config = dict(
    n_experts=256,
    router_score='sigmoid',
    normalize_top_k=False,
    routed_scale=0.707,
    balance_bias=True,
    n_groups=8,
    optimizer='soap_variant',
    beta1=0.95,
    batch_tokens=[32768, 65536],
)
Below are experts of layer 4 (counted from 0) of a mixture-of-experts language model. Rows are named router (the router's row for the expert) and show model dimensions 0-191. Each number is 500 + 40 x the weight over its row's rms, rounded and kept within 0 to 999. Numbers have three digits each.
After each expert's rows: a language model's description of what the expert responds to. This comes from a sample of Wikipedia text that the model never trained on.

# expert 47
router:530482446441517509477527502500566500397527573555484514467464474493464505532511529538487396511481392474474551526530526531482509456554593520549511450452525421467524494534437511520562497480470442433497483460518541502523508535531484440473491496515444511477519557458510544518469445490532465483547545451492537470461470543498576498569472521462481538561508557529512557368530600511544514468464489425529547423575511527543452534550576508497464482460481504526513532445572527533534506447557495494462512461515504441457498457502439550506527481472511448491522480471493508509501511504554489512
Description: Topic nouns in lists

# expert 38
router:436490568416508545486502417514528522532532530515465527420500442518420492490444534477463471489518471485482484543490568515411525485491569488538457522537501439520555431539493508506530408484450488420519521459526488471477536569502517477499446522453506494473496561456489567482440509518529496534511564479510495544442490460448545523503429503504465506464447580592452526457479549444529528551524480480552584480466414513553426548590507493575465477548515423483429499485524546456541511484500471501474518402499458493472430513477514513443465507485485524505508524494535458500447493504497507477
Description: Currency and math openers

# expert 42
router:534479520515539565499526499580583541501592456530548529466434479526456469474541545505477430514510498560605487540386430483480401536460525570480555440519468448544475521477504480555532454507467513508490523457543505516483496518473519516460482560487439402458525453471501505517485540511527482493545486529440519464468473446459609545555495538436487440522479561483559522508461524490477474584490521477518573489519487476524463435570468529490492481447482535536489483454496510524433501520540506539521505492554491518470426512443443532540496483495499533525551512531483449409469518482475484458
Description: Nationalities and countries

# expert 60
router:478473531467489557520493469517559487527497479596533561499452525483457516517453481531511457470439398464498535603522499496454467513424469570548452494558497443549490535425541479500481457566467472545480539557524526434500457490498480526487462581534499551468560534478523523511523494516494530550503533543512448498457452532482468530579487587461510462519539537470524506371474466507524549465537501508516494476525519545549392547498489488509587550418477480497479495434612532498473490496499511558489548483528493522449561522515483487480510480545488491492502467435502509444518518589456476496
Description: Verb-initial fragments

# expert 37
router:468444495499515514471542447554574460529484494558435557490548521471420494517455488569503508520447390508513456530512518524432507505512549533515495473553470491537499544479515444478560444601465482511524501554501541550503497516500497494517514536571487536464596509467534549492556471526485539530523543481539460536464447524444501531578479530426491453549553519548476489397491511469524530484454489494513552479469499521531470542562494507498548555474438405432438438479580470538526477488536519526467515463497482516449536529492471480519472458512496512486492449408538514455588523600477480460
Description: Verb stems after auxiliaries

# expert 2
router:541447453498530501452533479478487484503516465551460479486421491460504457510574490498501459459536504483533499469517482433444470530459520469483528579412475498585539539436472513530544522489491400482416443484523480564420562544508518498503456493470484468432486435501567505492449516476542435424518549501471485458520445491503529434553541512485474523562497572494441514466511556497634525469407420490537508516518522526534472519557537545527524487488516542493526492530529504475487537530522493548500512492498515516417493504495515543528415515539489436466582489451441470484468503600497519484
Description: Foreign name fragments

# expert 46
router:497470544503468512425547456544535450512509527559480522418461482490483417533497473502385536467527499545552476530524498470438548543471444521526570508509469484521485525491539464461520416487476473472442495475591493458467489538513507452475530493511549541478521525424516458557453533515538469449517566452546522506500496504455552474537453520501505471473462450590481500486521489491545521452498482407511544503489583525497431520489466542518474451541476388523508434472495562513463504442496434479547454441507441489484462475511573503608556503562497481439503502463505538535555544496439526542
Description: Sentence-ending punctuation

# expert 39
router:470514461493509493541489520585511518461528546481514583419478520555501494543499550523457465542507363472548488558396426519506526530530562523529497512516488434515482460485489485543449479470479477513393580524541463496462490521486474478503492531577436458439471474494458458496481487503656463467551496507483487483517500483461537482525453499486508458491539548562504527495501482468504469519518514497487511413453530495462456471526529516516510568496409484526389436512533513535529529491493505509551518459486517470457452497409552500497562427515474507509517511482517526391506477485526467476
Description: US states and places

# expert 11
router:566432521507525510492552556498493389485503567506517555487469431525419433450523499442523491499462518464510460494487478463496461557521567513500522551423468445510534508535523499472481490519454517529489587513593485446462527610445566527560441586514449535483546484492525499464441451408555474499488545526498524546489472511454530450545492528459429502521516475519506504517526488469548434438553491478541561521435537547447475538505498545507462525513509485397486465457558475552492546527470547476496516455504435509478488554528477529468476519516486605522499500501479502489460424483502509467
Description: Clause-joining commas

# expert 44
router:546457519495540436443511525503483504548524556502505547470480468434485414555504456467457497542475512489546527529554456465480484535520480537446491531509468471542500456459453486527476506468479484443491585462533458455516511479487418531513460506504565509474511452485512524530490499522528414462409610542476529470504506518481490490490448513441510503530438544601520506464445467505549540502437502550503589485502424582516509466505484478505469520440478477495460457536434470444514577485557468463438519447578489470483476577498536529514514490412431445465472504412512460492574494488533427478
Description: Date and place prepositions

# expert 49
router:501531500487521524478536466554545444544469495473479504487544504450462488483421476538481569458489463504504513544500536491488529525490566591577493495532495521547458521420564462452533442590433461498516488554516515499510500526459491517496491533564515556448506494411503501449565504536518527499530530492476472523426474505460478448631453505414526462602528520555489512392464514516501531459486469510526480454474509507542466518544486504489558542455420415426481452469575457509467452527482531524503498478522483492460540550521487539493487444477496492495488404470539543408550482532512522470
Description: Active verbs after subjects

# expert 26
router:482500521549572545448524535534514526501576532524540520441450504452426408466465574522497499545430526547502524513427484420464503508495509508446492515518507495581415485516427520481474463507441493523403527454500493477426464447429454450466422528490542495452501458506530474511489574537525527465557537542495526524470362509514551542535400481498476494465565463476495531478491497461530551461511461457514456454493509539490409515506566477499495550432497507510453464516523547494492517448486450492521546467513401532466505494526484473475484465545511504487534492531485557489564459482541518490
Description: Year final digits

# expert 55
router:530456516527542485515521525502518429478558539503511544424471471499456415452493521452489507494460517437479483491465460485491432576483575507536532575439447463525502505510519524476462472508447544508493599514600512477513518602436553521549480562528466543485543514499510504478456444414540427520494540526462508530498453533469529474573496565447434494553523471564481487502478490508520465455563466473548555485422532578460469532482497552503470451527488480383505472436561511497466539520521513517487518415500448533488499516541501470465465517534513564551504500522489489493452407466539503485
Description: Clause-ending commas

# expert 18
router:541512453467532487521515504556581491485540534479494561522525508491438425489525470528463427509456429593569490557524527469511443490440518472463479439503484478541482497487512469596451416550499513466428542435513506526478505557518515490502447551583500443429521524441506467472464502564566485428485544501540499500505444461540533440539438491519496444525478582525451569491416568547478547532508538499556521508505435513538424523534548574544531507462504498495491519509509571519524460562501478463462498427515469485423446469484492542471497523499459417471500508510472512460513480515515524455
Description: Name-final word pieces

# expert 51
router:455509489471532491508511491576508521422526537466525552433506472453494483535444527483508465534463493535582517532515455479497466495530498520468442498464487458507507530507431478477476512587459437530485500479546453586528533474486540514469491621461454536479556537480549431456544474432493507406532520476498550524463470456444453515524506529500431520430488581499516556515524528498505490434453471436491513496568507508581519561540444500485503428459489394518515435476511490500478491535584546516428537466551572458485477539461484545548543486515528463455584510511534498510444509522529439491
Description: Indefinite articles, noun phrases

# expert 8
router:494507487487528466459563447471512505551524473470548478461511399494502471508437549474451462467445526503470525512490517440472500502462518570518563487517515426518475470534469504462506439633428467454539557546583539517503534488436472460558459494479605480478610503475583481474447497452573533483503489514507455482484492466418592510596505586539524492542545536534445557416523495503489512520533497494536514473451562489501479511495537450489489511509503478502516526477544486498482492532542434493468524451572469499476435527530446494504520441538493491476513425527523442493481468482511440476
Description: Role and kinship nouns

# expert 59
router:508418520466505570477477439479516481478560551496459517447459529393458494526509488519500498504468397531542530517512492499455501518506523547557506500469495517521559513406481502532514477476515495464428502542557510495503564506509516482512537504505483489418555536443531587466472466492562438468478497535469505473509461498493501481490539503551490495513490516546518624480479551488522505462523478457549485520499547480489503513655526492583543471525434523459469483423519522450471533569508492460529505469640480510454490448447556568501404449490536479489513492501529460498434523549531492494
Description: Table cell contents

# expert 10
router:456477472527568510487569513515548525540525549620503573434509526532462470538545478503476439489530518460505518455521480527498426467508492540509495536465475454479538545425468488528510474542508533503477480456545539488452511504503527482436478498527470427483568496456640509495487517532523490470469513492498444475551516504433593447512515503537412487471453493476511564459498542467571584511473481462539503438540521542481475457585521484593589469500454526475499532490500494429448492491507481503492488489492515478412460541507477516533451446549464505479589514396556519523539526531534513487
Description: Name-internal word pieces

# expert 6
router:563546495475515473553507465563484506486509511557544523481535524479466507520447473496478462550449481487426460534437493467470405470532528521446565563528467474497516472465489528482593484518510489418467533490522565485462540472385486546512506549543511448483520466467552505599444493538494520524540546508510553540466494401476525485559472505479526562503442470599461582476528464555506454483530432445493556440454534532489415524510589522514562550482535466397497531502516522487515488500508490518522447411531522505489488500415475551503488517524461443504511515494511520465514447531480519486
Description: Clause-linking conjunctions

# expert 0
router:419515481548509520467468515486524471542601583528492587452510504529445451479466564516445503531497507513459509484467485480503530498501545440508494463498529520572440499413487502479484422545423462531497557503488509501448550484532522441481410552566539480463520483424612555477464571480495480523557567473542482585544452534520534537507424484462488454495503543448445497434484502523514460482480462494489474460490480516505481513518607497528544475451463509492468533501471547561443473433593476545508548449478494515448488500441467488504487539513483438506593504500471490502556505512514523485
Description: Table row-start cells

# expert 19
router:464459453489505483526493480525540496469520525482519565445570486472462462516564486517491475488527362508531555519479469541471511514517527551522472501482494508479552523448504484517578503558578493476525510513560468502482598577532521496521444500500493451385529502393563547515441496472591453474498513469509513459558477431468518499454478573471511504481482512532553544502491595565507555526494536483511470528509487519505503461500478462610508476507501499431497506435534501402506530481520437518546506508518544522445453515446513437551522477547466522477508500426565534523469467588478476467
Description: Foreign name fragments

# expert 21
router:486551424496561545484512475527577458567546542565520558472458535470493467473531519526431448450513520572492528519502482475471463486431543482475576545479496421525563485525475469534515446538466527418478492496510541496479539503511533539459535505534570413493530432473579455458484530539561476436492525561534520536448481475468549483541527580508486544469492515471516566471479507616513584536558524507540567503543491533556467541542534549498499526513521451478515504433562558476504584507473441519456531471540479492456472468468449434494518500518460480492533458527522518524492456523465555440
Description: Personal first names

# expert 20
router:462503451439514502522490472546458494499537528507485504428514453478496533506442567468481454496421502429503443585431506474447540475494534546503483536468510491518468516425592508600501492554448469506472507513498463500503547516514485458483506500426416454462505477459552451471445474496536482553524580550485498524468459474494515389537482486478461484496442545526519523421491490530591467558459529573546540484438391492481491454480485464495500480552431518454492525499552533474479464454479417476454561501527549487485491486440565459491486500472429472486476496541519522434570515460477449482
Description: Main verbs after subjects

# expert 1
router:493487515488527447507531484496585532502640476531499511495437547505490475512474486503436519465435457437523434542490448407473510552458494533436536454458494463593545490531524545557502541491442529474476566503528523489461513544518505553499578550552547562471494512507491506483503477570523471511511579519463462463467481501424500491534460518476463552492530509553480482447452527519516545470522429526523466407499467550479487496519469493474550468519465453546458443483488452473439497507480431517510408442534469434466465481445454552456536463570477509507570531406497537462516517483541531485
Description: Pre-year date spaces

# expert 4
router:482513486460498534571441427502547517556583530502492521506499548488427483461538500573469523511476463482543479528468449447399550552487455519467472514517438436591556464401495479539503536530459501442395510459560455615454545512422482532493437502447502541438494537506493543526464534512578523480543511541458487526485426483497488469485425462446473484490524487561511520509515476495511574552544550519543462476473527544472469467498485503530501499517470449467475423512499538428456486505549458462532497496523507499447478478507500510449545457541466510481518499492525470386560507501535488480
Description: Day numbers in dates

# expert 36
router:540487501532554512475451487545479508613520528491505526519514471489486444588508547537454481519499489492571519528444473475465534453449484528509519502424539502509541462436538466525541481476504472494468506553531484475484512521440415477472487524551526471485581519467520500561453567462495471517436500486468470552457434526458533486552462502451452496462451485518523566516459504462498565464531513481495530470498506531503491563493609451492548515502547556470513390411486457515512560460507542541543565464634464543478528506589531458503464562551517471447546516469594506491504483469482473521
Description: Prepositions after nouns

# expert 16
router:539483481538513442492479459458511501581479603557538528434477499517476512479469504492432389543533408423506529509466512486476481482506468523492553501491510449541509523540459475466559456503443464496557470450531498541568607471555495452513492522467534462473597469483490554495477458472477509504500501549517472506493454484400588531490496496474523528521483494508480550407491499490520549558525495452539530453476554495519509520513549495558423480505489458482425495433503455571536495483506530507467477470554522492469456534437448521513515471599448530438539415490457447484438523502474506448
Description: Name-initial word pieces

# expert 48
router:522478481485484529425472433574485501469505508565462598483474488499433529481467447494503454553487431511513468534515588474464515526479486543474523520580436504520522480431545481536535476541471499555485557546536473485494464472529513450522507548622483500457498454445557508474527496508503487539488524486523460466509454557493494542503464559456507472463523456527516509495517450493547512522463530485541529574492528501563439524546474506555558533441456508503486401474657543578486467476460532467454482435510441502468441507478495513503457481511443452490502481433516518444536584566475458484
Description: Predicates after be

# expert 25
router:453501550488507501492584485498556498591559531520558490469457499523488491527438588539470473486459515506453502527483513433450484473391570544445568555536528439579510454490485454499501458541501523477486517541568531498450508466486501524521550485461553454492586499497562479463447504504539526426484500570548495547464483513494585523607523544545499526511498512521512552442485503566596521500529526474551547471521537517515458518527483512492508477560516496525462492456510535464481589521507468482429574474574463508470423518483468449494483438529482496453501445517509435493475440569537499494
Description: Person-name and title starts

# expert 61
router:541445451464510505486468484493537508482560565500531492496466421477511451563506530540466513459477502538545513521477516439484502505529500561516513472487545451578502470470518513502491525465476479463487508547556494472473524485445445556506485521538486500461541435504503510548466521545498421490444517547529524528464454449444525503577427464493448518488417477563513516504393509518538583490521513572500555440481556521495505551477574437478511532472530512501492433480508409531509493461493432584464464485634405510481568537555540475472467449526499437436512539468550449491506554505468454502
Description: Location and relation prepositions

# expert 57
router:548521532408509558513533485586488525524506488543471542500484534463492493501567536524515550461455474495496500521483498450479537464509573517445412506453449497538560498525481520534437539522466509531489493402604511485523552540503491452533547500468474504426485488471536560460488526475499425409519506449539496504539497474473491450508521491517393471491504456519525542461502571458584514492542575487505521464509529490458447520529569548512585538524455525427425509532500467569503543468535509499502503421533515425461509495554557463447418428523522535462517536510460465496561499529542546482
Description: Table header separators

# expert 33
router:493520477459535564489494530565471528446539474531484536427445525519508442456453618516436492493522477469456518583504510435510430450484518503503515463573504508545515568462456475500456451514476467521453583561602487471524467593478533559492522537514485496466500547489554550505486468528517499515507521497505396515498471396405541492497443516516474444503422539567492512471404489573536483531506490460510521405500475506523516493528505502582514504540510502556439475474505507484491536540565465513492458463522487461458567510451474535458451462553468523444506450460466473510490482498506512526
Description: Opening parentheses

# expert 5
router:514451515491481472463595553510506402477525594514537532474456415535443435468539530449523498510448504462509445535478466481507478553507591492564535542444491471520500495515534499495457477518479507466484587475619478454473517606433561540566458549554441517478522473503513484481441445440541481477464522496480509537503479490466543440531502529475419507550558463529506515516486488495538477441568503489542509522443518540466446527511455514493442512513502472394501467439556468534514547526489535504464492409512466490483458526561494517450511508528504577545534495504471511458454442473526528480
Description: Commas in running text

# expert 56
router:490486510461492506576500489475487435470540564517567502492504500534536457556482512536472501458473514499501517492420501471473499472507527460516452450433483492575480557491559493526525536498527459512443565475520581460445558505503508428539537529567543563475565442459561537465457475531504488461552550503516501551520454500491488512493465492504513470501486564514517530434396463427549476567429447451564442507490538527460463519591555466486511434477474540505442465489516524485448484486433517521538573484481525531484468480430436537505500465563495422492552461468557465454575505559566556490
Description: Table row starts

# expert 22
router:541506536420596533447510515569533484504563487483489519477472516481538510544449517515513401461488432485527463544495552412479531567458479581546521536536465423495526458491536523473507462481443478517447529515542487487491510442462523487480431560530476495451568556463548489484476468506572509441495524463457468462454481523494502520488532502551453425490469443486458592470481465502476585493483519460527542452520475529592451588519510443520520523410508479531547502452559507529458523501475505477436487416550491469484410468485498572452534444501530490490522431510481472510450509479521462504
Description: Role and relation nouns

# expert 50
router:553424456521548503511473467525527509546534574583520572455461480538457518475506580504417429528485422472501535489441532478483478497500509515513509462475478473555497540506464496493551430476366507496543489433494463501460555525500493437459466497552462527462626486446509502472453463499475489478558459519501501497470479522498540467514504513490536548540493509481544584388496502463554546508548533472541543432451466496464475497582495500539505506500512445498399476416542481441555503495474474497481497466538493449449499571484546530488528473531438530480521428462526487486470493517486492428
Description: Name-starting words

# expert 31
router:488538490457503508566500446469505441457541516562495558491510467459433469558477510523485503539512455562597527550469472496495527469537531500541450477518536482611552552412512476514535473583521446495421519464530522498522498560491564502467427535544526496425476455466541463484436591495571499462531556476495464454558448455453497549563505482532514495482481490493471633544477531509503502513549495525542447521475454524523442483450505487502501492469477448514493537447502463553467528496561494532451538496426524528477450553529499464517525493567484529487538497417497534483536456538441464432
Description: East Asian name syllables

# expert 53
router:486496537494506530530505454574602449517534496581461548443419507482480421537486531487423549453529505519552446520526562491448525555452456505492570518499450484498496512491560471463510406493480457479438481498576501481444514498529474467444542471497505570489554497459516479503476495470534463420511561474549485514537469526495563449521460530510478489478470466558447518520523475445586550463519472446506554507497558564523421503484484551525501437543447425443500457480489538486453518434496448461528485442485475544479472505547524461561554522538512527423512508379494522534516498519500524534
Description: Periods and decimal points

# expert 62
router:517492531454488479570537514510553501542504521507513485510536523468385484491489512500476501502437464478557531467517554461396487455465465529464477491502456496511557416483474474487534523536413530480512512506515533518481487512510500518485480543452457480441595470424673621560473576505506536533483579516512423531502506498487530492423474516395420431479514506523559465462500524515500549494450483485512484502543526568515497524496471464604503488539500466466500488493531480537485496462501512507495499521554455490450501497520449497518495545627466514482504491474483461483512506543530488454
Description: Mid-word pieces

# expert 7
router:525512494553519521436512433488516499498622529548517560456467513411424405425463566491464476558433527515469511527412499443463479527494482544515467527513487506527419528503427515476473456520425496536435548486500505487451481483437433514528448522451511497473509491524520449514488553466542522479474531537474488503494382520497560509549441508498441496542558455479456540500448488467518593485530469493510433470508583540473451503502524511497494558481492485535441419515571501484516507519469460489547503464520426527463500510555510469502442487560522520507537480555484559421546457489523519500
Description: Year final digits

# expert 14
router:557480507485464478445525514539523506515523533484488528401521507492498454453518474429430447549529475502491561468499474473499433520444566538461492536475521479564450509486490557433495496621505447577475556494525470499537545495435469496459404505503549452452570437473502481547480548457569401522511488439554448438533486498440555481588506530505517467532499545536520529470456547495486509533494463492515523482518512526473550460540571447473537450531469491522487509451562525543515503494486412502469471524581515420482521468500501492452503422495472491523540460496537486509578445466442472467
Description: Football club context

# expert 52
router:572460478460551479535542477539527503488506486559516524507437517506395518472494506481479428531486517509550558469502491454466466499436481496468528522496485499504473460493466487509485505558475450492369501477543596507447482489478468494490555531476508474461502469465576491502486552503532462518487585501517478530519398458487517527577519513412408464501484530489460454455433530485519488465438440539534520404544541499498495544498555514511550473451458473525538511548554474538493477484505547523505511518476469512427508554511469580550476502602528479446522499395491562465534478569586514474
Description: Mid-word fragments

# expert 9
router:535489541519480461519536482511519479519536500567480501506414486497449491482516540515494511494474494488563472505462496468427486534471542463496518553456450491562471482433462438525450547506298466510375480502509501543446532455489495551468534535476498503444493478539586526514481551468489488528435524497532431462472487478464565524509558509484448471567495521450468521501499498476582555523464388525579488479491532519526509505550551532536538466478445501470532474488508499544478527464527509520501489541480461492451488479508476542494413511556516468493566504487521419398543519552501516474
Description: Mid-word name pieces

# expert 27
router:433466477460525466452483443521480507511578506570474527462480502459518492548461528588484514534503403483463498587479427515476525478550585535566533499480468478542512538478506497495556519486532428501404554474553460490511526589488508515549520511515443482484463514480512467431456460500515498445516497497491444486505480514473503481593532531487498481463463479490472584514497501493516527507534476483560457514492513507558518502580510549556540529491487425454415510428532540526482518482549426530480493470462476591428496573453551586574477505545526504416526447481505501524516495537557498425
Description: Initials and single capitals

# expert 15
router:441482509487522540564480567504531491522509504507503558535505454521485531470454536513502505525517433499579465601471462524466538493499566501465522482515513465530541466387478554525457474485521460416446550483550495489451504558566453494491440557495440485450511486489504541454503500546525453474491483536524431550509492470498504503545453570476441510489474455546518546500508578491496528562528554510528527459471549503557472486511528544563451547524399480522460429509479577579490498446607463484448486417517480441463502477541461432466518542521496489498550498493452439441525544578493476472
Description: Census and coordinate numbers

# expert 28
router:531472474410509454482466525518554530493544485519530519480543460426431473549455482487475497469460499485526560480507494503517546582478502499513494508484543466497440478462469486546511494494446498432522530521477435453502554499454529447523531604551463528464578476495515536526477501451501525479444607521519483480492484552444483554521521511431447531474475534571485546454435502580508533464523460516551534431448538586545522494455576443531484477440512455466475520497536486504495510393564466526505499413551458428488496582464552498530479452528497504479554501470445460474525426498481441532
Description: Prepositions and particles

# expert 58
router:556508563424497527529480395552499483535509523484510549438491499479454452484468557524461488477494421450445507573488506401479556484482512564485503485511522478514566452514475494517517534489510521437517575519563478491469569538389476553539431478409493517425589504364560594527429505510569452515519488473464406490469461503481487461488481500441527544436463504550539521512494531482470516582490466489497482512486521486466513487536498498553520489521456465488496436506537575497513521524520470512540515437508480503478478515511537446446508523550477537485490441515542471504482529492532531455
Description: Numbers in sequences

# expert 41
router:495516512494463535443446499566505512544558528539513551510492509457483474566437482614444495560500528465558532479426495507452552479474472547462492514453484484492506507478515455472507513472514473483438502538543424536513503514477412444453438531549484423483571496528527521501511523445495485543499486440460529524486447477455505509552436478483407518521510471478519579517365536450510557511470509497507529478484522551512504509487560511483530482533490537519468430472520471482523501474551458512570568430570484533477524572595517430516487542553459489451556494506552501408448449465528461493
Description: Prepositions and final digits

# expert 24
router:443470505506496474462538507503561501498579481531458534441417538555511496588450541477497508489474466471527494558528492466460500558472545534480524452436494535604465470543489585555523455484445487486484539514493502470417519501520512470509529620541516544482541511469575552449509521533477483544507547528459430527491509536431507475536426513464511489473479530533504505392515592537501545472478468539567517463440478528494510522595530555533455475504427422540454463480487476509485472544544440514513451489521484467482476500453429467456521485557506427501517487479508480456556533571475523499
Description: Space before numbers

# expert 13
router:481454483394586497536576434576515518472531512539485533466495522492486548514466475549491471506432466482474474526407465412479463565491523497460584546562500465498507436486531500512501460537481519513462523515512480449484539431416492567526496588483484469481504514504483507583417517575513517488504541485492467494408503432455456507506480547531513503502448466578496612526488450527541468524450482459534549467489553509555453466519553511548520529475495471468515499501516438463469520527474516490486509416504510479484482498426534541453492509487450451551527444404511497465514443539444539510
Description: Copula and role as

# expert 29
router:504516448532543487466536501522487477501542487602472568520423486532508488517517514534500448532515549509552494509482410487500448510518515464506537537423469447504481550492445509602488534518500456488424464434528520486429503500529500454436543501537508447487468477521488423491502526510496462445535551490511510457508455495437599484610516496558427505538499457464446537468517495460529534460480442465541485347493501519487470510550573523512577477463480515495444515484531500501482516485518501520488484500444509494399461563478495541527500452550499492477584503377524479464542505528475515469
Description: Mid-name word pieces

# expert 23
router:537448509505497480494506534588507465483535587505493532422479502484497398598493480504424495533482475504572427509438460445452520490468456539500524520506440483537482540545472514477519445523435473431463494532548459533497503563507492415461500512474499495474598540436502526535405507423492498447505524519481528524500441521497570504547487526475517484522498448578520532406461501507531513460465440419541571477474575574462499502499490526483509472479501464467460429381584509504430501490500491459491456440525474500486440542466505461521498507562454509507510481485492449506474530506477500498
Description: Sentence and section ends

# expert 45
router:501498493486480554537450484522553541574538495499485473431536509458490501435583486506466485509398501517493485499456427483443540507517494539537467498467419498572547484445479503478558486500486492541493531463556545466509639530510444557512469481549482508412493507441495474491412525469564454401506502454469494508483498455508521486503500526506484492556470480551476550480500541441564576561519546486563464503476490544564504492544560527538598467509402512475454488435489471463519504458481471495515524419523565448455534490443551521488557465566481516490522511493558456479448517505501501506
Description: Table numeric cells

# expert 34
router:535494486495505514511466560510477449596531448533459490505506530493520495522521565435488512517493497424486458492454502458447509481455434543573554511556428497486547434467481456510602458481461482498524534418530531514444505498403512462531440566529540450471531518496475562482430453528515508534512475437514499463507453497468545532479449507476428479559458433470563610513420506504476478502462506541543510465481492497552543550554562493485513490497501485523498530415560521535470484490508439517511461425555448533480444496534478478440581476529471432491519502485570548455468501513524548440
Description: Ordinals and quantifiers

# expert 63
router:534486488490517494452554455482521513456544500560521472501507465434463475538546494549505521474481458501549557535492513451345520528476488511531504532483454547558536482466534459492541517531420443444519483523515481515508568530534477507485420521549492450395521419484539479471398535475538519420501510479463479485493427444464533501573510538544462506522479511505504610547514504518487564548443439480562476569504530573530482534507469488503517502486527450506455479488514505562509613498602517573515507510488491490461494488458484460552483522530509482482580513522476501488503515574480521433
Description: Inner word syllables

# expert 40
router:497481600433472523557516485538612492509546450517508520480449425479519439449548563499459528536486518556529519519523467463486476453463489538453556465529475412543519488539502463523526454553454494459515558488538546496507523466473441489487467528532478425463509424480462513508501525476514538471523527485439531491498452444482557473509461555519450425461510556500551531513473575489473476507505522532487573514559522443499577510549457471518483524458464551523520549402495501523456555464545489499572502483523482462482449534421504524525486486508438560468581522517509468476401551517442424446
Description: Nationality and possessive modifiers

# expert 17
router:415558429469502492501504513483570490544564516496458515494513484506477498505462484519480529592394398520447507478489465526495491535493491475549505463517444441514453455436488483515474465519428481535403516525532554488516506441491498476460460539555549533498524530502527515497507526548500509509509533476501499520494526507493522472530488537532486440516546525540469619435488483487551499458502540486512475493548518523448455523624489443520635510496448505440451528477528489388469484522597437513479499468507496519442480447462512581467465465478524435477506477437535509508554478542555453499
Description: Table and list labels

# expert 35
router:509444505447512544424485507624502473479529501599455601503503517512486530539453480496500444556486362489541464512482546458448528476506479539498542502570405489459490493464551487504532446509422452535473530540548499502501440453480506477497501553577503493471571526456549505494501484523491507506543530477502455507513446504504495554491484536500465498505516489513550543494507469500541514489442510521548486492532484503584489547553466481508566544407442472529459417494605514556512477445515531447467467412539491543471477477469470507506520464533509482546517454455505578463520552558569481484
Description: Predicate words after be

# expert 12
router:505496485431545499468443458512510473525644583516448483523464513509510535502510551533400448519487456545523612522471394463503488499509547459512472417501480477562548521461506562576574503494486477444520534393497456566519539535482506464500510510556542463487530432464536442470512503542561493447576511487510510498483511530507469456537514497496512492489501533568528575471469509491494568470524516418517492466511479500562488521535494477491524464512520450447480489444513545509474515555469429480491518424490430470451504501474525478510491465493448492425561453500553513520465492494523560423
Description: Personal names